From a checkpoint of a small mixture-of-experts model trained on Wikipedia.
Experts: 160 SwiGLU neurons an expert, a sigmoid router.
Below are experts of layer 5 (counted from 0) of a mixture-of-experts language model. Rows are named down (a neuron's output weights, with its number) and show model dimensions 0-255. Each number is 500 + 25 x the weight over its row's rms, rounded and kept within 0 to 999. Numbers have three digits each.
Before each expert's rows: a language model's description of what the expert responds to. This comes from a sample of Wikipedia text that the model never trained on.

# expert 35
It responds to: The "ol" piece and Born:. The "ol" piece inside words and names such as S-ol-idarity, Sol, Pol, Col, Olivia; also the "Born:" field in infobox lists.
down0:473500495512508524432471508467493528466541454514497520498508542496536497491484528494524520480506507486492544501487431478491497485502446531524480482457529503493556511467476476495520478526460527510462522464497488481447521504484535544483511491472473471493530482519524479510498519487511502469499459492500505482490512497481488525518499499513491506499498529443441514469512516485509478480523516500473489445515492483456521520520507535451485507504483482486530499484449518498494486504472513528530440468491503545537501495491441495490504528536517533476476464435536513534506466493547536527500519494548503477519492457490498517487530481536513474498468521462510483503453500534538500482510503490481526500512515492514517469541504487497538546513513501524501510521546460500497500518475503
down1:517566526463470516488512473483465503549522510517473488543493524475475472511492507550495484503527509519525499517518471498498499472493481429536506482497527503526516498496557493474505488486521512571504468523463465492485505522546542476499484515498472490451486487500513498548528482506449535505495515476516543500488501482495501466475470540499539486510524532550481459489492527489530553499496523497523490488485519479504508480555527496487489501496524519534448487473492477468510502509458492496494478506491481495510499516497458508488496450469520487501498524557490528487514536487528506502493499507503495549562488452495529516466473518481539462483519487574474514480526474477502443520513492493516484480504504497507522493481493492454429494489475475481501483512490510468515500482493474
down2:479571503460487528489497531518494493531531489483539469512498541510534521456544474515550509483551534539519494512524451544474493497504534467513537516479468518506502507506512475531498509496486522489505472481490555488500478486472452485503544523515495504516494532508509488463515535535480498491546476536468501509461472462532464498506507492539485505499504508503500474498507499473494527542533525491455477522505535476481490521503508499454485498481495484511463473518469442449517511481522501493481542530464505497502483518482528461512515467466517489492545520512543498531478500510477508497455486484500456505490488543507488496528528522500551456486545496499521485496473511514449463481500501502541488483507512528525502519476535506460484520485482493457512480464448493495525518545463510
down3:484539522501519510478496489522500501506515546518522533543529492512556485527530530495527497484532490485486523493498542534511499509499471505535539511486479491493525518502514532436508539480529527495511446468502495498478516517511532466515520495530480447509546512491491563512474528490534555466504478482481509503492472495441519513456505534513475471483491477543503536509496456528445487509509514519453534523480532484489437496470479470501500490499507453499443493505497512510495523512520472494519501501520509490514471512532500474554479510455489474542504498472498498498499500490463489480525537512480489530490527485576552467475486432476484495505471504514539522519500467512510472487513492475517524510504501543484482514528492494530444473496514505504476495490494494498496486463520463
down4:520494532483519532510499511448522529527504471491559533508492477448513533485507448544475501508522470519476527472545482480480492531453495539476513513523512527525545478535471520482505510494520501496486506504506489512529502495481458495442525510514490494488494523492497469526490503462510474501466485518510494461512509529490515526507482522468492501494499494515448491529507470469458504502498513488479446518505460486489484540470475462517487524497495516562491514527501446474462522462498511475515511467528480509482536514483504500494501531501485471482482466489492529462480473558514507531505517486475479568523504506496498561517498493464552496470510522485461521471501516518540518480513523504453500525498465491433471532539474478544520516469512518492554489474502511521479532503483495
down5:533490495534500493507497449476460507517522533489451480474496547488477487495513507498490529514477499527546445507516544504482490518513479480486442485497479485477493472488489497447504518492483438488484553523519465532537516481502551578515478506484447500557497468503499498520448491510490482492505498484553472534451455492499487443512535478516524487498484511472508483497503496487488488473536531562467514495500444486457494509511507527528504532515483493508520505510530458484492499509484495492478490503525470445490508496515485475508499542507504525497504485508493509507458540552476489518477487530539505496521503502525516467478507445515521533462504478520494505507522451491513491519497481495497449514548525488526480472507509493486467489484487516524507478481497473526469532553496505
down6:510459494490520492496522527482532494442490499537498566482523506506469492534514550501481495471537518473484515503491491515496454493460468474467523526501486503449521453505527495475490533510525477477518488509472486501545489491479531479531528533504487497472457529486503478507496514540504498506532483465471533487505467480534481551504550522495498507515500460497530516530537475497531482474516517532515515469504519497480542516481503473523500466520452472490530494501518472537526508527501472492477537449464479491501520511495510451479502480526512458513454470506515477518547490479482544461491497490496498496503472509507497472453485519478454473525502525501548498462504485494548473490514550512508493574493513524506504544493491503532499487487479501513516488536561534506499486545503458
down7:509461467524503458505482473475493506485524492480480569479495508489513489532538503513475489492524509464536485502478503555460518499527489487538487510484528469503494487533518463512555498514504547535503472479470480463469494481483484465494436477489501492525472508495477507461499503475480466524483497473514475456527516496485482507465425513469467498489494454535514541508489534488505493506499505525518483493499468470470513495547522488474548516477454470479499474522530508517498479503493501499458462478465472495486462519492485486480488506460515519470469495498481508538510518516492506484493501548515508499490482493538487482589482543493472477476475519508469543478485513511495459477505509525506497457501517503503506473511520448511470445549513501512518521478455470542501485550502505
down8:471479489501514533510516494478483456510524485459487483496476496500487530491478495500501493476492562496476468506509536491484541533516492517493524515486527478500493534559506505520507530496493471480519476547500508523502539485483521527520490469485517516487491465526503508491515488496545491468510477542491521497488484513545492481435489452515506482482499490451552504491502509501479534432492501537514526512497513534508490491499494528522544533506462508533516497495472522557543512519495470465512486545510512475495459492456492477499459535542439519476523489489470503505503507490470460510476505511520479502525501490532468483470469413500482495475478510493457449529516489486481481541540532476510500498517543500481478484494558486533490530499536486550466497512536537525478488499526511
down9:531490488456511496526529502506493486481507510529511488487469504447504476530550516514533497501500505507485531539525489490511521535526534485524532505476482561459541484482486522519523510467503476488531472484536477506473474462472499531499502448486513502517483513522466516486542437519467498511511507499490505466519512498500506453524476459479548453504504508473506514530544534499467483493476550494482517505530520527512518496495450501500494508508515501500468477462501516501457529533540522550545494470472462514486472510494538481548507496490497460530458464507499435506486478502493530518482514454558498456493473527475474477496463538518514486505491490473470510492471486512486530536491544503491504474483509496464502553487532489531479474505463488468481487491495487507495451533486524
down10:472570530483476529486481525507497489508463485513508498426490528522545489461496524521548521429492454525511534492457507508504496509478513526481489496465504589506508486486476518467505521502512502446512490486456491530493513535532490460471529501508491504509496486505498495485492507490510529543490499503529520467477494487473515494531544513539505482518460507495501518522463503493538465528504532506509496493456504492532496461488464492501454493532504493495545492512484532498463523547495476489533471509473451510492494491454530520533454479465517519499540490484477480541520473520499460454509515531470462505505493535543488490468513504499516533509502462493518464511493490464479513525472504483503545544502499543513537478522522496458486488473490495509513473502534501516526538499502491
down11:487498473525486517488439507485465495503455504495517522514474478488516493501496503546500445524487492549502507507521536521482479510499507505477530492532497459441514467463530495542516479492478470463505498523530485504482492515488467528513505511475507520487495540469502457471502505536532541465517464475475513464477531509499514453538469457488503507515476506511496500481491533449503502515466492486505508469563487503494511488541460461511474546516515495464460474530501492549523525503544521517535481521534501524486537523498511495438485500472514432482521508539487501493513487490530518514511490493473472507513476505512511510472513479514477476539492495529487485499513547455545464514497511505505491463465539483473494517491415500506478525456490536534493494505470487520524516503513534
down12:513510481475518531524519480467524513475481509495512503530477557499494474514536530460540480463515504451487466495478511546565503450499466498488557470472510482479513545531490501484492499502501489489453506518446469465499498523508470496499507447440526518513510525528510493481523501489477512469487475482487491518539504504489515506508511503496475486508502482487532559511514516477515498539493481511524561512513518459489445550515504528482482462466523503548523509513515507493510542509490530540473473498468530526514537494484513501481453469528501525518456533529485452510495497478465471460520482505472509461548511490478479487486477540521483483487522503463470508503533466471525498541468533510498527491515503522496530481514562513499513514520510483504515518467491520480480466504538488
down13:450493527562506481487481502508528499500515490495475493524484530489503483483517537504469479541508480494473541502495556522521531481472509508494442514517505517499485534508495479476495462508539468506525509501483504517463545527492455525443493509510517487451544518487469483448487501492512519485525482545493537510503479555532482476485515535516484494521480478538488484490482466498492495493535509534483514528517510457497478522476499476510510478474497487491469511498520521504525508503456478489491482480512494537493451508472581514510533564516541469516445502521519478517513512495516536491492556518479488463488494511546534469485478529486500509527529509525496464505501505519491519460474537517494485524500480486491537503462501529480526495522460456530514491542454504477526483565501501
down14:499482485488492478450513459482522454533494514518544498485433536500533561467481529529452521490510480518476483497488515500503514538432480488508484505506523515516474492506510500507502499495500488494465507494464492491503538507503479534456502518483520549534500480524489472482510491492485515503477526499485530522512479506555489476509485545492551481511540546479570542535522530479484519490508481505534541510451475504549502536508479511505541498482497557508469519508535483508517486482505510501499453478482523510486510503505488522485446526508487504469490520500494445508512515515518511518473533470479511534475526496521556509510511492529495477537483523495509470484531486463460475537514482504550546518491501535548498444465506522506486515508481530476514534471492495518497511526478540
down15:509517502482492501520469472526470479527528502469487570511537472529498502491549501503493501478498450452528529502497466530498544501514483457497504474481492498490460508496500507532474489491530553471472478513497536500521557534528480533485474484502532492508547488505503473514505489527503521472492483559503559498482479500505483510516507539542477470542498517527479516515505451544499523498475531482528521471488489462486463511502444449465519498467503500503527488526501546471492487442519486528505453482494531468470498493545514508500488502514514530514488508541514465514533501525493516489480488483535509516537490542516513514462489452451456514477534484510502498533491497498508541471470542464479511504542480519482545470485516503496449551486508486506497506485518490505476502512530505
down16:535493520521470509510491474539434472508498495530498470481506492461456502511479535475507517470502520488534488504520562474513484489509465444474514506526498499520516472509543508494559454539490478504541529522459497500466494474536505485494484530525504500518474488495467438454453470525510471495517489511466494545516535513469508479512483501542504494508517498491472472539494529537471547488509525498517504492503491518495507483482539536480533495528493537495498520484543487511505502494521509508473499497490497468466474548516507549531519499510511526535479518496496488523482507482524516492515487526473463485490512549554479533512546528521496551530491487476509466487512503510468474505508497489494509477413519537537470515464510466464458470523491464491518469538486520483493513493503484
down17:497457500497518519539485549457500475494473508478510520528479521526498472508473486455505504522459481477489521498508518480484529522463521466494465477504466514520516539508465480474527484446556476455507465495507471486516492496498474561446480522529474476487583469512554491499509481487545472464482509509515512502459521493479491469511473495468532521537501508534483492539521487471484532494498492480458499514483480473507495494514489483503471522509504520437506494479510515511488512521491566471476502504509500497488509464523483507546475545500523487467468534496464501481497488512537522489529498521464461540502485482521488469531483458519486480521497467510532523505485496467521508552461543494481498520558505513511463560502527501481515519491477513483506522487518532512488514541484510
down18:525488484519461521516508463509484446478508485480530516529533441492469533478483533496470492512468486473557518520461507497497509556508505510476521513519541487526535492507519471513488502493514478490515505499499490555492491482554505537496495514501472508528440503475516496514468509511460480530505521514519487458463461490512519491480501473479487471480486485543490498515525474497511456537513465500571489531505492527493515491471508533499499496454487507498467511561535511424527489502467480549490452514508506500463500513489525506497474471506515503463504561529461516503544465481506481497480523536502515487492499486509511519522460510504510500450516494547506492543545470480487480521502434499503458496495465522479472492490456535514524497494481529503508512499488464518462524477512515
down19:522537501522496470492492478501517513484476510483514507476465472508488498471467475497515550514531517468498485502541469470521543510541533499494489459440472494530487516507524509535519517502480502494487499482518482482517487467597459525495557502504513485501494485487526472520512538549529489507554475484507504488512491449502482479502491461499524522491476484469505524501460529475513495487528478486543490534521486511489485516509481514457478455467509533503524501493485517501475509479493504507488512491476461520472518468528553516518495523474487496479488517544507493509494466544515475494491458556492523485550548502519488522534497458533469553491466530518505481555467505488524525509524506503520485499553459489515508479459488457509469478484477466518465513458468512524494496492522539
down20:513523492527504497486502503523478460504517501556486485509514493489528497519481458559488514494510479472494498521527487494486505488525490536493497553501531499502547499501526515490497507526451500524497471489470503489479492489518546454517508488491494481493495519510477488483468535492488467562499516456523502510470506499538515490500456562495440495495529515489486475502537476513480478491514501478493467492508480516498474508522499489467461459477486491525530527482539525540492519463502478491483477501517534476518512517542463481512487550496540494518511542523474551488464522478458491529523514521516511480519477487492558527533504482492492502565451515538495490470524506539475425451491487520519487443458479564473513467450500474509522483477506469495495495495489481473503463527506502
down21:501476509541512509480499524516510485504517505525517520514521455509498466467497494529551511521519498455499459493532525569508472460511465502464504443475494510519508502510501503502493503496536502522502554494520504516519499500497466499550476480535452508483490504495553486512475506525521483455512494484530514487483510504495478490480561502516529504513500506533478539509520546505448479491505502505502511445456493450470496516511529471502511481465535478485481522501490492445488551528488515516476507508454491530457467492526486500502536526477485479561486499506506543488474484515486530462484496474482520528515488509514506512465516473497474489489472497521454518476497432481507499494481467486560517506462519529496517507508513481541452484478437504510518491491522453456461518501459529
down22:528481487514521508501495492509514513515528484487527479473475461520482523464474457521503496495509498526459491487538496564498475477524521526475455500483521490448501535507498461537538513462524493504522495511503507512496462440520449532481489505509474464535541481520522504533499509476503502462487481502508495510456475546495481497504522506499524500507499536485486486471511546472454499509453524502494505492492522536516467481487487458505518496467503477454491498478480445504507444492471533489503490491530547499469487478510504476459527499493539506458491490513508524505506520486526537549483492465490480531471513495487499498486507536518437512511460449476498523497505539519502489528495439549523527498534536535499506479505509492507505546486462482475505485537518541467513479511457567
down23:470530508529506507527494503479499458485511490475488480499519499558504499517527521462462475486488481543499507474529485516492455538485478487485472457500522480449515505506492548462501493499492494511425513497510509460508512498493534485514471505543562519436474465511521467520500519514495508472497501488463462504481468510526444487500486508496473515465487485501455515511526557472502505496509514512541528485472457511504495490520508488499454502473499497546549521529458509511513466520504514499546486499513514461441520474510508520520511514463506472458508519507446509556479455509495494498505533528487490500540527471457559517546487499532526468520539500516482476510536477485504502522494518473481503495506470470481533506493495513493524485494518514512474474531444482462492513537523506
down24:519540488515538497502502503483493578491514480511487522492487494505533435535478506477500525522438516519525550516530527479523513496528484505469463449489489480466505499524506502502491507486480484496503476490586504494512500511520526485476501529509501493545511443517504496478433485499454488531527480478546473511474496514527476477488501474505521486521511500510500524521511494504512502489479522481505482472508463503513496528508454473539498475486529472472499512514517528499517488492502536534466508486482499476536512502502447462506512522511443516527474463518498500495488516458527476519540505552517537498528488481472541547490540513493509518506553491497495465491486522541486559501511471505536535544464500506497480514541559480506513463495489536482482492459482453517483511495480494
down25:497507568472506488486446493498518473493513475505500490535492514512513506493517479532495544477482467506569540487522480503508522497512527473506506525504492495541523537496460486503544472456527491498510506523531493468482538503493488488504491524509494446481472498538525531481443527518482509480444481491462488492510506495495483477508520522513482475464494480489495477534493498562478495522491549412485500506544475548510478534533532475439493476502530499481524495489493493508488491478480473490513466559491483502520475485528535479507501497490496514483527476508559504529491493473494488495540485476434475473493489505510510442476520526489477457526486477520522481481539490523494490507505480469463468462530482499495497538538529507519475502515456496456505500499498524504459463492496524
down26:504518476546504475495457516502478519484491517490484541492540504453498495483513489515523499482466526517511478504497463500466502503502502533527492523463549497496553520488508522515471522513507495476517491470507494463523527468516529485518481491527504489507519527534520522541495463481490493480514449470495468458492472442471514492477502522474482480510485498479518535493501516442500469517524522428527484500483455482540495506474528481533509500480510529491471548507525498468492500504607535503485463496475483498521515501500516495512488545508460502481519494494501461522499493527503519529524538509492506514457546508519490534461483488496478485540522509528500477464495521494475491450494491498473459507439489535466489521526494471497483548531526484513478515472464558546505508502475526
down27:475507485487517512532520547525512474462480532526469472466500493484516520559519562480522493519501516501499501529491482520503510521539535553509521510538498535503456455474476496500508509477488494457482495478487522508518484503506480502499546481497509482490503476519488505499542519500487490516515514495487444527447525537518471476514529468533527563506504505507538523496478503483498495480450490523471552480480541463580551473530518458508470466516528511454466531503493491490488508441494483516495539484520450489467508534519505524466509510502468493536476545552511507482529493494521541467484514506498475500482508487510517506465499481506487491540484542490481536498486506511522479505471540510496508529515531507523522505505479491485503425495511507518464487531539514504512482533519516
down28:516509505485487534483526479488471481487480466518502512471487481500450525552479489517544525485524525498457480499502457539469519480471530488515448525505485481502491498565509518494521482537472509494479489515498488460515504491525504470492545428516493524488459516522506537545453535506496486524525497527514501512484519529518483462478469510505488452516462509510461473483489503487507508521539513506557498503506485574485505534504517486497507492477500532458490508505515493521481472522493507480480494453457499484521489493519491512496526498510489518505556514514468493483458471510508509501489479569554489485523526538469517551458521495445484464487493502530511522510504565525557439516514494508503508505505498503507501539484488438529507499507501517492468472495499505456512480478514501
down29:483488533482517502468424484482524502506441526463495491496456463544507464506471521495508540497507472502498516479505508503526491539511498512496454483508515524502507437507501523455504533480477521524489477521475499494483454496496465496508553512488500517469478499533470487473523500510503535509475518493507457471509469505516491523473552496558507515508459481517479514539528495465463478491484495461472520510508523487516533521476509527442508464511504495506523514500509470516487492484448512502475505452521487483460500519496565518482491523474495517492516484502505472513544445490527522489518502465487533499488472540492515471518486520508502508538524473487543545559493468498525490481489509515564494501550446522517535508546505488484487442480468487490485490541466513498490498494510490
down30:508504543541517444512552523483492524523473495507514509496475499496511458517510503504503507516479528445477467502497483503495504444479496462491479555485442501490489488515501487539487496487501565524504498498449481566508529498492485498515551484467483517506491502524528517492489489518463507492499467537474516510534528477513487550518508512482481486488485488531511497511513537502527462470486505530493499498498551539448500528506493520516497488476469476531455498553485489524508503478477545521527477503489527440551503474470500540501489471458533503490491486498503545486505509547540505507523520496531528454521516445456520497504467512491497490536484541498445491510511472474466505488473502478495473546497521504498510525481480504487485540512516525548517491527475495515495544509446491
down31:454506509495488509520560518503537471459481518499513528497529509459496486543525498506506534503517486490535501492507508531528499471551478476535578536529521483499503473485525475467481538519490485508480473532503558507446487510517508510500514532506451487524469509514484506526443512495508508531515530465475462533548501488525526498507496530501508484530514520467549455511496476479487528540502493507482495501525505472516512513499479525490486526571507474482534542485508492501493482521508474483519510543544495533502496553472515507485516469520525520492513534476501550476528519480491463483498519504500482542474456542526502495527489510478528469465494520517510534573506480494464501462483459545518512525506536489458511504448474470485494500490494498521491492502486528480522515526515515
down32:535511508579473543471529497446510502526552472540525472481455540505481484506497497552481490495489515509520514491489517513517510453534471431529475526508475497464488511503498490496514544479493495530508471499444498470512477561519479472497514537537520461541487495526462510476482494490520525503522492465523505510516533493490515461504490498492529477526449500517452519524522534495531512505514498516480465513466560508521484477531533496480464518527517474538482484468502485504467490500477494532476507502509499557513461505549483464456520495489506534508438475440521484477500473517498490515497496490475503515512505501516527525488522503469491532455499514468538511523521513467500458513526503504520506510521515500527484479499484499502499513511517459534484505456516520509464494524460507
down33:509523473509476478534510475491461503494531484503502493511501485530521507484528446508493457514527531523507489489461472481539492490492547473491504491519461489482508479485503464511478511551515493535496465541485532507505541486489520504527518478510495470522536513531475508507465488506502500519488484446493522537519477503475508507497492475522518457494527500512499526508534531446502492541470499526490523469519454516538500501486530465463488548506466524520480561490497471465525510512464490510479488543515500498525504530538524461564490520512511524504531465454508475465493502506449505495537509459535439489516448476503479512510513491492485485468477468483507493482555530517521487472479490565490487462482513534510523451502483521460511488460509549504467527498530516506481527517525534
down34:499465521484518517535471489485475490491521486521488469523479515504524467521534491465527481486527485498476515490470494504534489477493475493504478519511475500508509507579467476498496431513521486535511478526549539514502514489517522532501498496547472558500518489456464534543494483512510449524510527520493484546511463494510493538474534500494508544485497500502490455505502508506524486493536449495499499509486507498491528512483512547448516488537486456529476486476524486513500528498452519503482542528524524475502486524497540511524448509520507494483516540488508485519529478480521482547509508485552497474476495441498531498490472481475470506486498503488465503580520489489468545516524468509533519481548460507527475490468495490486494491493530496503469570496519542464517518497490489
down35:500542500504497503522482504481489467536522505503519466520477560506484509489523480498522535502506481527527548496483507484483520447511473504458466486503480487490510488494449547546508501536486454496496494500513509514485531532479502501491499479509487453527503488509533536504481532501553486504473529490541529536482526505523499500514515474481497533525480502517528485522515516499525513502485537507485490512515462524516458536453542490510476501473541493461491539519509440523481535471498454545501482495471500485479514498501511459540501488488518492459528492512534520456487518448477477497465532494475488508510509514480500508480523533518595504487469465464496551544522494508503505516518525494487480487498469472498500451492493522537547437544555506506504544500509477502528508517516485
down36:483509489527479537505517516523491517557521524546495468531521465485515527465477512513483487503489476558509466494483452462448491497461498499529528512515505542530511534499502478480520504505493502531483517514444525473441507542508504470479510480489481487477487480517531531445516516523506530518483497483502503479510503544499527491452555535520518459529481504471503480521499504505467486514509494533531531496549506466480531459450477523453460490467487513526516519491486482481486515518545504541547512512477469478515485543527494523521525509521499497503516463460498505497516497498540497502491500479523498492506494531516518517529558539516529507482472495535533511507525525473470496501456499498499499498502538449452570529506516512487499468498525505463524483549502504496514459468514508
down37:548506485503484509516446446462457540508512501475513478502501520468504527550531494486519498541492531497531496527526488487511520486493521438504501479496516496526469450574483492517503508489492498528540450487461484515506506469529546477534520523509477487523466529536491515497506472512449504499547505480505497500516527478507533513482491494512505514551561523509528557478496534468477463481503492507450516461477502519496555504471491503478513473485507501497495500508508493516465536485458474468452503482524504510527526537521468443497513520479508444466471519532508524506488498503456489484445517505501496474488461519484511479525520508463534507537502468479492471500504483499519509453500495477517487470470495497484489537462490491481511511538504514477463465487503506501523484555510497
down38:505503470512524500536499517451545464528524525481510527468473483535435499462491460500504539477510498475508461451459481496481539506514505519493508497491506474562497525509545464546494484465509499491531501498480483527481488473494527469505513494469500450507454522504522504511493518555490520463524509483541528443498485491505451518504465498527491497481490515513497511478492492506493501491508496510509461508465486490461479486518465499498508498526521486480490490495520549545503501506491478521488483477480491518496459480514485505524471545541539512477520508513460506501546521514498532518498490485480497469440430535468503512489455487536525524474493476482496489455491532489544524527483486492466517516472507468525476494527516524543533547499471502514489548524519483521465483477567507
down39:510494521495491515549537495541496498504492537530485448530457502485497484506452497531516480547475496512509489495508492522507514518527507536509484486478500520469485441515480496481507493517498465553471493480472477511476539480495447521498520504461533474528514473475526513449528502509504542535507516495500508521491526517505524530464499496577528464549488512516532531511470523528474489481472501464501487498578486486505504507496519493503518506502495477486511477483519527516479522513540447470507491484484497511495524471480432502456536504480527468472521474478525511490427502507513500524485527437467503497536481535484449515481489482503475518520531466465505472503522510511472513462531496527480517514437493523520497545480517540499462470494480501504501516474505501493479515501466503
down40:421487504513493517489505587523523525495496507488537477485503482482521489521507500483486526535511520496490531462472499518490525490516508452490511538496517537465497551507525484456488480484487501515490474536499517483518525488468494479472522542482512517520502543483534492504472454478519494468507508514509544550492524542502543500506506483460498525465498501478472514528508505501528440451471521495506471483492509444501487443498520506506441481519474502501506477484486488503468466516535514533547492527523524508489477476521496532503533461461496506496519509535484465503466506509522476492486487538471557522513532499510464453505515487476503515525422469512447512491503489515473504492519460485528500485494502479479505515544477533533487513493496502487517477504483467494532527546531501
down41:476489487443500470513502470489489501527489476524492455527513507465522518511497548541510464521506488513521472443512524538534484473471506530494522502505514495492502490485524502429534518539466482507502506533489507497504475508488530498524500519499493502486506537486531550551543480492478550487527492539517462506510458463520529465519487489507507532443457483484527516485489485481491506493458517500511519488557496491504526455495490498517459490468501505506523511516489498548563523548524541481514494544501476507537483451510501459483486512456471508453481486521504499535507480527523508525495538470489494502511468476473471477501487519495507500513558541520553464465496515486506511467492529486489496488518471524477511550549503479495500477446485516533518505520488490491547497480519519
down42:505462502503533516508520535489503519559468512514534495487522497489514521536549476543521516509516501524492516490500480482460527505466486470480516543451488488488508490512547514532479453483496482505485523508466528509499470485502442515481466532554503488543521517511474537518506521507482512456481481475535513457477517499533502472497494491501509466501475521496528524472507503526523468524499525481529482511476496520516467497515564469523525463531504480476497452481491474449505479487525486518455484503485487467488535524466518500529448492514491521514529468482469463509492481471473544506483528504480454546522530501443484513455482516482549513498504480513480499474548489471465544483488479520512538535516459517519547505511486492500483523506515538502446531459496496492501511480530508
down43:549551514513467455490490509481487533486488507498498534477481512497488520465503496481464516475504475549515522509504520501545492541550508491509540444525519492506491532536500493499512452493490496531473489526516503530492468499481475517456483530526527528482490511463525480507500506531502459473485498466529519552530479504533495529513490462500497489518457502487525489524480509483535500477481471481488472468516488496494462480533506460474528456477479504478434514493493466553518519495533503517486488494499495472517515540500505545472496502456574472517492516510475479507476509562523505506549522491503535536491544483479502477510529487496455509503509514499493500555504529476498467463453511516470453545520479472555463533487506518499495512469516473490516516470529478508500474479521484
down44:508495463490537512496487474463533522500554495457477482520470477473521485511479476467496532463484474499480527498499528498476506510517479571480527507511459477517495468498532541457543457517560478494479489474527477473520502517475528504530464501532464497485519496439485492486472516503509483457506505522515509473542520488508492500453513473521537528533501495517503492506493467497501479552501490489491474503503493452508481524517482510507480450478506492488468496500477506486480539511508521547489505513509501461509533523478466509510437482479498449526480486498483481469512495508482493486472505504518547480513508466535504468541484517471509519465499512514496528536510514545520518527523490527457498545540515477549496480474521476481521468488445509530502518511498463504494449506427536
down45:501525482505509523529491467504510525527489484496499456515448474492518512490499456464477494509496464490491516499513473483558500492461492508511523478502465480472484493465477490513451527487492538451474559506457553533504493498483484486509482462551514476507499488485479513505480486482487491486450540510489486513485478550478505512506488526456512533508515482504509520482521480476430517492485513531485485541497495521486527492529522505530476529494519487498542503525518465453471465483527467467494497500444486504494516490543451484497473501462472495478531472505537497514492507457516486503554507522469477447501447532482462505514531499548511473502485510496549476495513512505496467467519487534566515535529504486511482489502493494514463499515519468525513480498561522463495498538500542
down46:543493478465504498496536524480482536496502451505523512527477487497485560480504496496518484493529493456541499554502508503529487509499511489477481478425497480525512481498475483521498503526493532510499510474524527477510506526497475489525508498470467534508457467494499464535482486494497536502501521499486478511472462526534477508520525486525487489495481559498493529537521500475469531455522546475482471510493494453521520474501473474504551524528503493466455467511498514494512490492480518504507480501509477490499443474477536504485488433533524523523515525517508489503503550517506498514481503516519509500522474480498516510521499505450488555534508461490493549411490482476471537507497539519489493506491545426481476512519485530499514446476536540508499505525471497477456501484477516
down47:470513478504513480552506544534531515480553481516491507533521540491519471551553510481510491480541492488465483499523454481520514497484493463473514484556472479496484531503533508471493507525474515499509473489488491456468480535527495539490484473466471501536517497482542541493479511520488492478543515513469510503535496489557473482504457493501479473533510534525486525461491474545489511488474460492483505460488516508460471547473538526476515484507516489472455492503540463486500485498506513488504504519490510536523508511495520497538530513490476506442513502470558533491525496496553490502511495479503478500509510471488484476475470522450516518538558485485502517500530508487515503500505547525484454449540484547509514495543512480529503492545498498446524486494519498528493486497530480
down48:506518482502471519481502523467510518496507478476473525482474505484455476471493478478457511512488535518515525457491432526485523554488545516499499487519481500517493511480526487476512537492532548512476505510448497464477512509515455455514554484525521518487531482469506452486472500480508503463505534506534453544455525486512474451497519528504565566495492463484493435493512510498503510503497475502520491491499458493514498512516479514549477507500524471449509535543483500497467506474476473523525488499485522508503535481482490514468528533512463507470495540494502504504521512503551530496520524452516473496488532488499524461574528472541512511483501524516506511515519488497495482450507474540498510524534509467499494497484486446513519497510502500500510523489453474509473512473524480
down49:465455470505519526518517516498500514491493500497495458500548446505522468529446522497541486515492547497484539509503488548516489509520479524547529454523449505514547471503512519487491412513522480502479499512491545462515516517469530525479490510508452492487525496513462508497532498510458491494522489496459483496524528504455498495471488517492508527553513499516534491494442527524478504533510477451539517477469515500472501520501514482501501567526514519545497515477503476501509533531499467468486504526488492462501542508486538486534522489525493473487498493519518486531544510483454469538556521515520510513552512521525530526510486487498518532532499519531483511457496488469482502482458529494460490486535494526500531513503494481476520506556473492483475493504540508500490484499487492
down50:500465487488492476459505474485528472535447483504475508522518519487504468538515552491502494503502434556470469487539515472482511515505533511495503538497511510463505487534485528534483529511500461486475469520490495520518544510500455490500495539465527531455504505487510497483525498477481515487552492507534502491475444473544465482521522490548539490514524491519498530497486523518511481530494510568500490501500495495527536521491479533529519497505488483523496473477498535486482453480519457487512520462462516537510536487481485506476503518515477525509526478505489480507479519482496537473485498488471503516519550469500485522493462449492485487460555475515470501510452499481486477494476533489485523518507534499507532451514485539443586487486481527494503530483497482524514471466488520
down51:538497492484498566448510507497495510508527545536505465501495506477506519505512475456494482484501498499531531516512525506518503508510489490534468490523534537547541494496487531490487517494516483527514466505482488488554508499502508511507490494485474506473481521453481473540490532492515521501475478487523462488465466454494518489453510546542485478468494511502513466436535484510540511494486466512527517507512440514496437503467537493499511509521456450487479509485504527523550493477479485423520521482526515518458527508514519529516495513494510495541521513504484523536515489475561502473561481513526492476505497546511505516501500462515469466500542476501497517541541485456481515470483488503482473476497527532498513505510561493500510504514463485517511485490506457512544517507457502
down52:480508491491538495481497497514508476468479435470515520467502497515488489497498509530477472523551472484521514478494502494486527498447529497515510485480504501554548449514497504534511478511513447540510520463556496485501497433547496470465494476489464494518551476505514486501474498491518472509472485492514480526468480491475469458543499543511501515481437472487508508478466530485508457479559500519534515518540490484508509490471525516452497481489494533532515454512561505516509501458545516527473509460470511498463544469496512533480518497482537512480507517502495551474533515471515526531494474504502525516494508492476533497530522480498559480491501493502537516509515536516475513514476482525491469530500520479524489433484487489489523515468517486523521496497499500534481519476514533
down53:478477506516467478537501475536488443495489527492489495490484511496512469502491533533495543480502517478490495447486559522515492514496521541523504453460493489491470524494529537468501492477486554472515509526473483518512495505515470521486501484484498435504489477506503514519514498495492478515502506503483504496455470509552503504489500498527535490472483464488474470464528532492485529456496465447470497454500539505450518475502502533541530477519510507520454497486511549509500496491513490492477493538494496492515514530498502527529562480538495484450467470491468469489486499495473517497450481527492480524519465501498493511442503509486472528576512517512515494468488469493501509485514474502514451460498531498536476530484539494537502517528496533481505547423513501533501504469477532
down54:477476491482450461516538514508491500473511531491479477551463497495471473507467544510503515482542460531525470533471473477525469554523471490464496475467497489522497499519486502535552493474461469525514483480443480500492490481468522540490459505472508477492548476494521490480506530507521503508509510537545489500497497452522486511505465534531479470492457517476517495516483546492519513471496497470472534464479518513490508455542532479510511490528533555502534476485484544473505488525437502481505490496486487509502514437547454484483522511520490473492470520505488473518506479490477470492506533529508463450504471467476487476476512475484496515495482524503501526500536509518475525460496524515464495522479502475476473523486488506546528466456469506491505458524493464507503479520464508